From a checkpoint of a small mixture-of-experts model trained on Wikipedia: width 224.
Below are experts of layer 9 (counted from 0) of a mixture-of-experts language model. Rows are named router (the router's row for the expert), up (a neuron's input weights, with its number), down (a neuron's output weights, with its number) and show model dimensions 96-127. Each number is 50 + 12 x the weight over its row's rms, rounded and kept within 0 to 99.
After each expert's rows: "comes before" lists some tokens at least twice as common just after its tokens as in all text. This comes from a sample of Wikipedia text that the model never trained on. Tokens count by the router's weight.

# expert 1
router:51 45 46 36 37 46 40 58 40 59 72 58 51 51 17 42 56 35 63 49 36 41 26 67 45 42 49 42 44 30 51 44
up0:64 69 40 77 60 54 79 49 57 38 40 61 45 52 52 34 34 49 38 23 72 50 48 32 47 43 56 48 70 57 17 62
down0:37 41 59 62 56 45 33 36 35 52 57 41 35 44 35 32 64 52 72 59 55 56 66 32 38 43 37 56 65 54 72 64
up1:54 55 46 43 31 64 37 49 82 34 69 54 59 29 35 45 48 35 58 43 35 25 34 41 52 50 53 45 36 15 64 84
down1:43 47 59 72 37 62 36 47 33 70 37 58 52 44 61 54 59 44 44 39 47 57 32 84 51 42 62 53 65 62 47 38
comes before: " |", "7", "6", "9", "8", "2"

# expert 7
router:62 53 74 56 45 54 54 51 51 27 48 67 47 36 54 65 49 58 43 36 29 39 31 60 39 14 35 42 34 54 58 54
up0:59 50 51 36 35 63 57 37 73 52 49 82 50 45 52 48 63 58 26 64 42 44 56 44 56 42 61 69 41 55 77 50
down0:57 36 39 57 50 61 41 55 36 53 35 48 49 50 66 45 52 50 48 46 59 46 65 54 44 42 36 61 42 74 59 41
up1:55 47 56 58 60 44 39 57 59 79 36 42 35 37 44 45 58 38 43 17 66 56 48 34 56 36 51 40 50 35 53 66
down1:46 65 48 44 39 48 52 54 48 56 44 45 68 56 50 38 48 52 49 71 63 42 09 33 52 41 42 40 38 46 72 61
comes before: "-", "|", "\n", "The", "In", "="

# expert 6
router:52 77 48 60 47 44 36 66 55 66 49 50 47 47 56 83 52 50 46 67 50 43 62 44 57 39 43 40 36 36 55 51
up0:67 45 43 40 38 26 31 51 61 66 50 48 20 49 53 63 47 57 52 43 63 52 48 43 33 68 41 62 38 45 63 60
down0:33 53 64 41 51 49 30 58 40 48 15 41 22 51 50 46 31 41 38 58 56 52 50 41 44 78 45 70 48 29 63 53
up1:61 35 57 59 37 69 38 69 51 56 73 57 52 57 75 49 42 36 48 52 43 60 51 47 61 58 59 49 41 55 47 30
down1:58 50 54 28 67 42 46 36 30 45 43 54 55 33 55 45 49 57 53 52 42 51 53 58 57 57 26 74 39 51 78 37
comes before: " the", " a", " his", " this", " their", " its"

# expert 9
router:42 63 66 57 49 56 59 59 63 34 52 25 47 32 64 72 60 36 50 52 31 42 38 54 59 55 39 54 45 57 58 56
up0:51 54 64 60 46 68 67 47 55 53 42 39 52 56 53 47 34 58 37 55 43 71 46 43 43 58 36 30 52 49 52 67
down0:21 50 60 55 58 59 46 41 46 49 43 43 55 31 33 47 56 48 35 51 63 44 50 53 45 34 41 24 65 56 35 76
up1:48 68 67 35 35 42 44 40 54 52 61 55 44 51 49 44 46 33 72 59 38 50 47 61 74 64 52 47 52 29 56 56
down1:36 61 71 40 53 50 49 39 60 57 43 45 46 54 33 27 44 57 38 41 41 72 42 49 55 38 50 62 46 49 44 34
comes before: " to", "ed", " in", " that", "ly", " by"

# expert 4
router:58 60 46 59 46 72 42 70 26 27 62 68 36 48 61 59 59 65 51 53 19 71 44 54 40 53 47 50 42 39 68 45
up0:46 68 54 56 49 73 51 45 41 49 68 50 36 52 39 50 63 48 48 63 45 54 45 53 50 55 39 54 33 30 44 52
down0:39 38 49 30 53 35 47 37 48 48 50 49 36 37 24 42 33 55 65 40 42 57 63 32 49 64 43 54 46 35 48 42
up1:54 50 61 57 60 60 37 34 42 37 40 35 33 49 45 31 43 73 38 37 42 44 55 44 56 34 59 56 49 52 57 31
down1:42 43 49 40 32 67 58 55 39 63 26 52 60 46 44 64 62 54 46 58 48 52 47 51 46 67 58 51 47 30 71 74
comes before: " |", "E", "T", "C", "O", "L"

# expert 3
router:61 54 66 42 68 43 47 51 36 47 54 65 51 54 56 59 70 80 53 43 40 53 43 71 43 60 56 33 50 58 67 48
up0:53 65 50 58 66 41 32 59 32 57 53 70 38 41 74 42 51 46 57 66 66 40 46 69 53 57 49 36 25 68 55 64
down0:65 60 56 39 42 59 55 56 54 59 35 44 40 43 48 53 47 49 35 44 63 57 38 50 33 75 45 50 63 77 56 47
up1:46 61 55 51 62 57 64 60 63 45 43 54 31 57 47 54 48 88 44 40 51 52 55 47 36 48 45 35 40 73 73 39
down1:44 37 27 62 42 61 50 65 49 46 34 46 52 59 77 60 55 45 42 64 62 52 61 31 47 34 54 53 32 53 59 47
comes before: " |", ";", ":", " (1", "s:", " ·"

# expert 13
router:50 66 49 51 58 58 27 64 43 58 51 51 52 50 50 58 44 43 57 63 37 53 48 49 64 35 28 54 48 37 41 66
up0:51 59 47 62 30 43 36 39 40 52 50 69 56 58 53 58 62 60 55 43 44 42 48 55 53 63 52 55 47 11 41 44
down0:38 50 46 35 56 64 57 66 67 79 45 34 48 56 37 40 56 56 27 43 29 57 37 65 45 37 44 82 57 48 50 54
up1:46 53 57 39 55 40 73 67 72 33 68 56 35 51 62 53 41 60 47 38 39 43 60 72 54 68 35 37 50 58 52 46
down1:44 62 51 44 39 64 19 60 70 49 63 58 37 71 41 40 34 59 47 41 57 55 63 57 40 71 39 41 32 48 73 58
comes before: " of", " and", " in", " are", " were", " for"